config = dict(
    n_layer=13,
    d_model=192,
    n_experts=48,
    experts_per_token=2,
    d_expert=96,
    d_shared_expert=192,
    activation='swiglu',
    moe_layers=[1, 2, 3, 4, 5, 6, 7, 8, 9, 10, 11, 12],
    router_score='softmax',
    normalize_top_k=False,
    routed_scale=11.1,
    balance_loss=0.000209,
    balance_bias=True,
    shared_expert_gate=True,
    init_std_router=0.0101,
    lr_router=0.00184,
    n_head=2,
    n_kv_head=1,
    head_dim=96,
    vocab_size=10838,
    norm='rmsnorm',
    norm_place='pre',
    norm_eps=1e-05,
    positions='rope',
    rope_base=10000.0,
    rope_fraction=1.0,
    qk_norm=True,
    attn_scale=0.102,
    tie_embeddings=True,
    parallel_block=False,
    init='normal',
    init_std_qkv=0.0449,
    init_std_o=0.00881,
    init_std_up=0.0449,
    init_std_down=0.0054,
    init_out_by_depth=True,
    optimizer='muon_variant',
    lr=0.0154,
    lr_mult_o=3.0,
    lr_mult_down=2.0,
    beta1=0.9,
    lr_head=0.0114,
    warmup_steps=50,
    schedule='wsd',
    decay_fraction=1.0,
    decay_shape='linear',
    final_lr_fraction=0.0,
    batch_tokens=131072,
    seq_len=256,
    doc_mask=True,
    train_tokens=666500000,
    steps=5085,
    dataset='wikipedia_en',
)
Below are experts of layer 9 (counted from 0) of a mixture-of-experts language model. Rows are named router (the router's row for the expert) and show model dimensions 0-191. Each number is 128 + 24 x the weight over its row's rms, rounded and kept within 0 to 255. Numbers have three digits each.
Before each expert's rows: a language model's description of what the expert responds to. This comes from a sample of Wikipedia text that the model never trained on.

# expert 34
What it handles: Inner or opening pieces of personal names and place names, before -ley, -ton, -ford: McK-in-ley, Gall-oway, Brad, Jeff, St-ir-ling.
router:166142092131137185123126110090110118110102096149163157135111126099138137149118151161125118102145135135173126140115139168126177153121156152182137178148151100153090103104137107077130118161105142133136098123112108117130138114122151168135139117145155147168171125186105123128129129150112153130146164193131103108128132070114150136119131151140145160135100122099109132104135136120119093129126142119131152123117111124130123090153160131123169099138155103098086152175164168173121133136127173140113138114132145174107168114146101096140110107127114146086110131158135162102141137090123136116

# expert 10
What it handles: Proper-noun starts for countries, cities and teams, often in sports and election tables: United (States, FC), Paris, Finland, Union(ist), plus Thai script.
router:113093133137142121157165110125149110137147052156151182107120082106119146161145167116117148132128138118164139128122148107119174138085130116073133154168165139145110164192149130143098131132091143126146091124079129128128153117133117134149148157129149143121148094128160115144077157128106137152128131121113115093098139130092142155113121146147161154098142119126137135130136115138089105091103161129116155117130124119125130108139108108137142145137118113117130137073118126069186152115180157147107148163112099196146128134143120127138151114131113146132188153139135116131108107094131099112

# expert 42
What it handles: Pieces of LaTeX formulas and chemical names: backslashes, braces, underscores, mathb-b, $$, begin, plus ox, ethyl, ydro.
router:116125158095149154113155151150162095111114156108109120127106127160144137150143169155148113165122118135138093147130123173151092123125145147101121116135120141147154142109149166157081098097159134085111120088132108136087110096135097145121102142089096166122141159099095170116124149105151133128147163115145121187172069129132127137162136124148098197165102119100092135162106147145093140094141132113091114162113090120134119134129145102107101150154125107134135093167121104118157128118173084088126117144129112133152115131143117131096102101102122156102126113102135139140101157150123126157

# expert 40
What it handles: Nouns naming media, broadcasting, research or organizations within proper names, such as television, TV, Channel, News, Health, Space.
router:090143135105143118167116157143179122127136073097123159123121094099123125126074085118116161127135076137135122137123116087141129154144150101132130092102131108130089133153107147106090139177122131163126112106079120138110152103152125117147142146122160150148107124151116129122115152132100108098099151132116121076116116174118130184119077133163155111129119144124149126063112097092160099127097173116162113129134164102090139118131114145146148144162123140134141083109112146117135132126181093134140132133127119148147148125116111174147153133107162109176136137103119146145076135147154102154

# expert 28
What it handles: Mid-word pieces of non-English personal and place names, often accented letters, such as Petróleos, Szczepaniak, Antonópulos, Bespalova.
router:125165086135114128164166093128134096187123139127177158122176130170119174125128132163185108115151172098095098113085096167088152145078138129101091129084130134167161144087154157136137113138158115133133126117157154114159116088119095125110131150108158124115141144111116138136111115129134105157154132156166131106126126106099137126104110168167127136127120091083123160142107117127086084086098135126136108125154133107097108152148131152139141112141131147113129132114149150132130178160108161175101103164136151163131150132122136145112132129149139138146155149111150137122123101128131170116

# expert 14
What it handles: Word-initial stems after the or a for organizational and business terms: public, private, corpor(ations), prem(ises), affili(ations), adv, organ.
router:144151136143087133129160161123143125125151115183084107124127151138119151115135126110170120144113115126112156153148141091126114152158129130125139100090090171157122153147140165128131117110102186135151117133123143096081094128104125115137101174156093107114102128145128121106108156119098187153111101094108100096140144098141103154149112111156131159130129146184147087137103116081160118165082121110122122115116109123117106157088134102138165119160087108100125089091096151127123134196150145152100145115147150175117126137143101126130085108148139123145140117136126168119111129112168146128

# expert 32
What it handles: Word-final pieces of Latin genus and species names in species lists, such as -us, -ora, -idae, -ensis; also Cyrillic and Greek letters.
router:112124113162082100127146117129108106134103153110126142127182103152121114151135153155161146146079082143116107113153156098087121123093143118102106166119123144133125135146134110117114131142129113104148146113104090132150114095143104137151101167126145103135141105080144130100144111103137170116159126140153174131177088163110129104121164165096116162171117117094124123158135137156087078078111122107118126193135107104149106102169174146170118147138132111142152084161168113124155130077122155109153109116143124164158141136096104126113125129089129127115140113125163144141138118116114101129

# expert 45
What it handles: Syllables inside Chinese, Korean, South Asian or Thai names and places, such as Chongqing, Singh, Kumar, Khan.
router:103145136158123114138122097115130159142063134122162120147167124099091107114109123150084122174068143122164107108113128162120132139116152125127156155161156099151112134127103108171094152157139100106152085133133140133116121131158156095071123121098130149155128117156143135151181137107144101154107171135101148112151138095088160158117148145148169132116138126110153159137140126107125146098131132127132162111155146106099136148156113156104111153105095165131132093123112144116122177087156097150139103097096094106102102106124123129088125136100138156114096155177162106126161099121125137153